From a checkpoint of a small mixture-of-experts model trained on Wikipedia: 492M tokens.
Below are experts of layer 9 (counted from 0) of a mixture-of-experts language model. Rows are named router (the router's row for the expert), up (a neuron's input weights, with its number) and show model dimensions 64-127. Each number is 50 + 15 x the weight over its row's rms, rounded and kept within 0 to 99.
Before each expert's rows: a language model's description of what the expert responds to; "comes after" lists some tokens at least twice as common just before its tokens as in all text. This comes from a sample of Wikipedia text that the model never trained on. Tokens count by the router's weight.

# expert 19
"and", "&", "vs", "or" joining two names or items in lists, credits, cast lists and match results, such as defeating, against.
comes after: ",", ")", " well", " along", "),", "\""
router:64 44 59 36 77 64 53 60 41 59 39 68 35 57 45 49 51 37 30 39 65 37 43 66 31 70 80 46 58 26 44 45 69 51 28 44 33 71 65 40 54 50 68 58 61 54 14 42 43 33 62 44 68 42 33 34 60 37 67 48 61 38 35 66
up0:78 20 33 40 49 49 39 41 65 43 40 59 42 56 56 60 37 65 56 46 13 38 55 70 43 59 58 43 51 64 44 51 47 65 36 66 22 88 46 58 86 43 46 36 07 35 56 51 38 44 90 41 63 30 63 27 31 61 52 30 51 41 26 58
up1:57 43 65 44 32 54 52 61 56 70 47 39 44 51 39 69 47 34 68 31 48 52 48 68 42 52 80 42 43 57 26 56 24 44 37 35 38 34 30 42 46 31 66 53 46 56 39 43 36 47 58 31 56 13 68 44 38 64 53 41 76 36 57 56
up2:50 39 46 72 49 52 64 72 34 48 53 68 47 49 28 65 43 30 21 24 52 57 72 68 54 79 27 31 42 47 52 37 90 77 29 51 33 52 49 62 44 50 56 47 64 88 59 32 75 52 48 64 59 41 57 40 52 55 57 31 50 76 38 52
up3:20 50 52 66 36 61 38 70 61 32 56 42 14 79 63 30 49 39 42 58 49 52 72 74 78 61 57 46 76 58 66 54 40 43 64 68 40 48 32 63 71 56 35 20 48 56 64 10 35 45 41 34 57 23 55 83 58 60 61 57 41 55 63 47
up4:34 77 43 42 47 48 64 33 45 54 48 57 67 41 53 44 38 61 37 61 66 34 38 32 76 69 55 45 61 55 55 53 60 39 48 72 51 53 51 69 54 60 51 55 35 34 46 37 19 53 62 69 54 20 76 63 80 70 56 39 59 47 49 51
up5:77 40 34 57 62 52 59 62 41 37 58 54 45 42 46 40 38 47 06 61 37 58 68 50 47 36 60 54 71 64 36 52 58 31 28 34 60 58 54 73 41 42 48 46 67 50 09 56 46 74 45 36 53 53 34 41 59 40 51 36 74 87 51 32
up6:29 69 58 36 46 39 57 32 49 22 69 48 47 60 47 32 83 60 38 40 43 45 42 55 34 71 71 71 62 60 59 58 42 46 47 37 34 31 43 26 57 52 40 60 47 38 45 29 33 49 59 57 22 51 58 40 48 45 64 85 46 71 38 51
up7:35 70 45 82 63 64 50 33 33 42 43 27 22 42 46 43 37 50 16 43 56 47 54 77 58 55 27 46 65 50 44 41 21 58 58 65 32 49 61 43 48 55 60 31 72 50 65 50 38 54 46 49 32 46 50 37 75 42 68 53 09 62 38 38
up8:55 37 59 39 46 43 37 50 57 32 27 99 39 51 24 61 53 73 58 47 36 47 51 64 20 56 78 83 65 60 36 38 32 36 50 43 67 40 34 25 38 46 65 65 58 50 59 82 41 68 67 47 42 56 72 57 30 65 77 66 26 43 45 54
up9:52 56 21 62 91 45 51 74 34 45 47 49 44 46 25 40 69 17 24 12 52 65 45 63 26 54 41 42 50 52 48 45 68 38 45 50 61 46 24 39 68 64 34 45 76 54 52 45 50 42 52 64 75 40 57 24 49 27 59 59 33 33 27 75
up10:53 66 49 18 47 61 47 78 54 50 20 69 44 50 24 28 74 48 41 28 62 54 22 22 73 53 65 39 56 41 58 43 69 41 45 63 34 33 58 59 81 55 60 65 56 22 37 59 71 28 77 71 46 52 47 28 67 30 49 57 42 71 19 64
up11:63 35 60 32 61 27 66 63 61 50 59 45 50 72 45 39 44 54 54 52 58 65 77 55 29 63 39 47 46 00 61 50 42 42 82 62 54 65 62 76 68 49 63 41 48 32 38 21 97 41 54 46 44 54 39 44 55 48 39 65 26 72 55 37
up12:42 42 75 64 28 40 51 32 65 21 48 45 43 46 67 59 66 44 55 27 52 76 34 46 11 70 29 44 55 53 70 32 41 69 39 50 30 81 71 59 48 46 35 48 79 65 51 44 60 53 45 45 63 61 60 21 49 52 43 44 64 73 48 43
up13:72 50 72 43 69 19 31 45 38 74 36 44 29 63 61 71 64 35 49 33 55 56 42 62 40 60 50 38 55 43 57 35 55 57 55 41 26 67 64 62 15 41 60 49 51 29 49 48 50 53 45 76 55 55 50 45 34 43 46 46 44 60 38 57
up14:81 35 82 36 66 67 42 69 29 67 58 71 68 72 57 36 57 45 86 57 56 33 53 66 55 66 36 49 76 19 58 57 60 38 63 34 47 29 52 62 32 72 58 59 20 35 24 46 49 66 63 46 44 56 49 56 36 44 66 44 51 44 43 38
up15:39 38 38 52 37 65 47 24 70 54 59 66 59 28 58 39 47 63 51 38 46 51 47 38 47 42 60 63 55 85 33 65 45 50 59 64 54 48 82 36 55 60 52 86 86 41 46 31 25 51 51 09 40 58 29 56 48 53 52 38 25 72 40 35

# expert 4
Words opening a list or set of examples, such as including, include, like, especially, plus line-leading dashes and table pipes, and the after with.
comes after: "\n", ")\n", " with", " such", ".\n", ","
router:69 32 60 45 61 66 57 68 49 61 50 75 34 60 51 64 47 33 36 37 58 22 34 69 38 62 74 38 76 33 48 50 70 56 35 39 40 68 67 38 61 57 60 75 46 56 14 52 42 32 55 52 58 37 36 36 63 30 64 49 59 53 36 67
up0:75 39 52 34 70 46 35 61 65 47 57 58 57 46 66 46 41 43 58 26 38 67 41 71 64 38 49 44 38 61 43 52 57 70 48 55 11 62 62 38 70 38 38 56 23 56 28 29 43 50 83 38 66 10 51 37 51 53 35 23 71 27 43 67
up1:54 42 45 45 24 62 46 52 45 54 40 54 25 59 56 73 56 24 74 21 39 63 56 52 39 45 76 44 44 50 29 54 42 30 24 34 54 43 22 61 51 37 68 62 26 48 32 37 39 42 75 39 65 29 69 54 43 28 61 53 67 24 79 40
up2:30 76 59 76 59 44 42 62 25 47 48 68 30 64 47 56 49 45 55 18 63 62 36 67 64 77 31 22 57 37 41 41 82 44 49 35 43 49 49 79 55 68 54 54 66 69 54 25 65 52 30 37 46 37 39 29 74 68 57 38 54 71 49 51
up3:41 30 35 50 28 54 49 51 42 42 65 44 20 65 26 50 25 47 47 42 49 59 82 94 59 51 70 38 90 69 50 44 35 65 71 51 43 41 45 48 75 45 46 26 37 44 77 52 47 48 45 61 63 48 54 59 57 48 45 58 51 52 55 45
up4:39 55 32 53 37 37 69 35 46 48 58 55 58 35 46 65 41 43 36 54 36 55 51 69 72 76 64 45 84 71 46 65 82 47 40 54 54 51 32 62 84 51 43 58 18 42 28 58 27 56 68 82 45 19 72 68 54 51 40 54 50 46 44 29
up5:52 67 66 46 68 53 65 72 57 26 64 50 33 55 52 55 51 45 33 48 33 32 75 60 40 54 50 59 62 54 46 55 46 36 37 35 40 54 43 63 35 47 46 49 65 32 25 85 30 67 71 43 40 42 35 40 60 31 49 50 61 68 57 45
up6:42 80 62 36 44 33 66 43 64 29 66 58 62 34 50 53 67 62 49 27 41 51 35 35 56 39 64 56 67 61 48 67 33 59 33 56 45 60 72 39 24 55 43 69 57 43 28 45 54 38 48 62 21 53 44 34 70 42 59 60 42 58 40 50
up7:38 85 27 48 56 72 55 57 23 39 43 34 42 44 57 58 29 57 26 31 47 53 54 45 70 64 54 36 55 45 35 52 49 55 55 57 28 42 44 31 69 74 64 49 35 23 62 67 51 39 60 31 74 55 43 40 60 45 56 51 45 33 38 56
up8:59 17 53 46 70 36 28 43 39 42 41 96 35 53 32 51 34 62 37 69 49 60 29 65 27 49 76 76 65 57 51 27 53 45 66 32 82 45 52 32 24 31 67 59 59 39 45 69 49 47 64 55 22 62 48 56 54 43 60 47 27 34 32 32
up9:74 29 38 53 71 34 63 70 31 35 57 45 39 60 22 64 67 41 25 47 42 65 50 66 13 24 54 40 75 26 49 46 52 74 36 47 45 38 40 56 44 60 33 41 56 48 54 50 51 41 58 53 68 40 55 26 59 32 67 61 54 45 32 60
up10:56 29 32 33 38 63 46 85 47 58 40 75 58 44 52 50 45 53 34 29 45 44 02 53 39 44 80 49 69 35 57 45 71 29 67 38 14 54 55 54 37 62 58 72 53 45 28 34 58 25 79 31 50 44 72 43 60 43 49 43 55 42 25 65
up11:71 34 66 42 73 25 51 70 61 26 51 57 43 59 36 44 34 53 36 58 69 60 46 59 44 52 37 50 55 15 71 47 46 77 45 98 57 73 69 71 47 43 37 25 60 42 49 43 77 30 49 64 68 39 34 38 57 61 31 55 51 39 23 58
up12:56 10 63 56 35 47 54 41 67 45 45 45 49 58 21 60 53 45 50 60 42 35 83 69 38 67 50 35 58 53 57 58 57 68 37 44 62 99 68 42 45 59 41 47 44 71 42 61 23 73 58 63 64 49 55 66 38 72 64 35 29 85 57 65
up13:86 44 68 36 59 57 21 60 50 52 58 67 57 50 49 66 52 35 57 27 61 53 49 67 57 62 55 42 63 45 41 33 30 53 46 43 10 56 63 48 06 23 41 39 55 44 50 69 58 38 36 51 52 47 34 24 40 56 45 45 83 40 39 41
up14:72 18 58 37 83 59 31 59 50 59 51 82 54 68 22 49 39 41 87 33 69 39 45 60 47 57 23 38 65 33 52 48 47 46 32 32 45 45 68 31 55 70 56 58 39 41 14 47 38 74 69 74 52 53 28 55 35 49 49 38 39 40 34 56
up15:67 38 68 18 37 58 75 51 80 55 47 58 50 45 77 45 61 53 35 67 54 47 49 52 52 28 60 66 54 89 55 64 45 59 53 66 48 69 70 47 55 46 41 66 39 52 36 34 34 69 61 46 50 49 49 27 44 42 57 39 41 81 57 41

# expert 59
Word-initial F, f, Fl, Bl letters in names and words, such as Friesz, Fochabers, ficifolia, plus digit 1 beginning numbers.
comes after: " ", " (", " \"", "|", "–", " breast"
router:60 41 61 41 57 53 64 63 41 59 56 67 24 68 52 56 54 27 30 37 57 47 41 83 39 56 60 51 64 41 46 49 72 64 31 52 36 78 74 42 61 60 71 59 50 65 28 55 38 46 56 57 69 48 35 33 59 44 71 48 63 51 39 54
up3:35 26 49 52 27 77 40 75 53 50 54 34 14 82 24 34 27 49 35 55 74 45 51 90 55 55 50 34 73 44 69 52 29 50 82 55 26 56 44 17 36 42 38 24 42 39 55 46 37 55 35 33 59 45 45 61 61 43 55 55 42 51 53 47
up4:28 55 65 66 63 29 52 54 43 43 58 53 89 50 45 75 35 31 41 49 64 52 50 63 55 42 55 48 74 51 78 76 64 44 56 71 39 66 41 70 57 18 19 52 44 43 41 65 34 68 47 70 44 50 57 67 51 56 45 42 54 74 33 34
up5:47 35 62 68 65 53 64 56 60 33 67 52 30 62 46 62 52 49 44 42 58 48 69 61 50 34 60 65 74 32 59 63 66 46 26 66 54 71 47 64 43 53 57 50 58 46 32 73 20 65 80 36 49 43 58 46 56 36 72 38 58 69 35 53
up6:35 79 46 25 53 50 45 37 63 50 59 49 53 65 71 42 74 42 38 44 46 41 46 75 42 49 68 62 42 48 83 92 60 58 31 47 42 51 50 32 34 68 45 67 72 53 38 44 44 23 49 73 42 59 47 58 65 38 60 72 62 71 45 37
up7:46 53 40 55 67 52 28 39 13 58 43 57 44 29 74 60 18 37 17 41 37 47 43 65 43 48 56 65 58 54 16 12 38 33 47 54 39 43 84 63 36 59 45 48 60 43 51 52 51 45 43 51 43 39 52 47 53 49 47 48 51 41 37 70
up8:58 34 50 40 52 44 39 45 20 36 47 85 23 40 62 45 26 51 53 47 46 62 30 57 12 58 63 65 68 48 33 27 28 57 68 48 81 34 31 38 22 28 68 40 63 22 33 59 60 82 67 27 36 66 48 52 53 65 64 48 67 56 40 38
up9:65 22 24 37 79 57 34 50 46 47 56 63 48 57 40 28 54 27 11 29 50 61 40 68 14 30 70 68 55 60 76 42 69 52 33 53 41 26 40 62 55 75 48 43 57 57 57 44 55 46 41 46 53 28 80 25 62 27 88 59 55 39 28 62
up10:66 46 43 21 51 58 28 66 64 61 58 47 46 61 54 42 53 43 61 17 46 59 12 55 44 50 63 54 46 34 55 53 68 20 67 55 42 40 40 32 39 52 65 69 59 55 44 39 60 33 32 45 37 27 47 46 59 41 59 38 69 55 43 59
up11:83 29 59 48 64 58 77 42 70 36 25 54 46 52 53 53 56 54 57 49 62 67 82 73 48 58 29 68 52 15 46 55 59 48 51 80 57 58 77 68 61 50 51 45 66 53 34 21 87 45 35 61 64 43 32 33 58 42 52 40 39 62 59 39
up12:37 48 47 54 61 41 73 34 51 45 61 29 54 66 47 70 43 41 50 40 30 57 52 56 20 64 49 41 59 63 33 30 46 76 30 44 51 85 45 39 75 64 70 58 57 54 46 63 52 60 37 75 65 54 60 54 54 59 68 42 68 45 56 45
up13:62 36 61 57 54 54 45 64 57 66 73 65 58 58 55 70 36 40 46 35 62 60 45 62 38 56 45 41 52 34 51 49 38 71 48 43 30 34 59 54 22 63 67 59 60 76 53 56 28 41 53 69 56 41 16 44 43 60 76 39 63 58 61 44
up14:72 43 66 39 66 41 68 72 34 55 65 58 49 53 42 41 57 54 71 50 68 29 44 67 52 51 37 33 70 20 66 52 56 43 40 32 33 29 52 66 38 76 51 91 46 28 02 56 75 32 70 52 40 34 47 58 50 54 71 33 59 61 39 50
up15:49 31 43 43 28 32 71 52 57 69 38 60 69 42 49 53 56 68 49 57 61 45 31 56 44 29 68 52 76 70 62 69 51 57 49 61 53 55 50 54 68 42 39 65 70 55 22 41 29 57 46 41 34 44 25 33 48 31 70 36 33 99 24 37
up16:41 30 34 35 52 66 74 53 53 71 71 60 18 82 33 85 24 61 43 44 35 41 43 79 59 80 48 79 20 54 47 52 44 42 66 43 36 43 48 33 46 77 79 39 38 60 41 50 16 26 51 52 43 45 55 42 51 44 61 33 72 27 59 61
up17:54 51 53 41 40 49 51 51 50 39 64 34 31 59 72 51 48 50 53 55 39 40 34 42 58 73 44 36 85 58 79 55 59 74 39 53 27 37 69 49 59 75 79 30 63 75 49 37 41 42 35 80 62 58 59 66 68 44 27 84 41 54 62 28
up18:44 35 74 60 41 42 47 62 73 67 40 46 50 36 64 56 43 48 68 09 54 35 40 61 53 72 51 40 44 56 52 40 70 59 40 45 39 60 73 27 45 38 44 53 59 56 49 37 75 35 49 43 55 65 50 68 63 58 38 65 29 25 28 42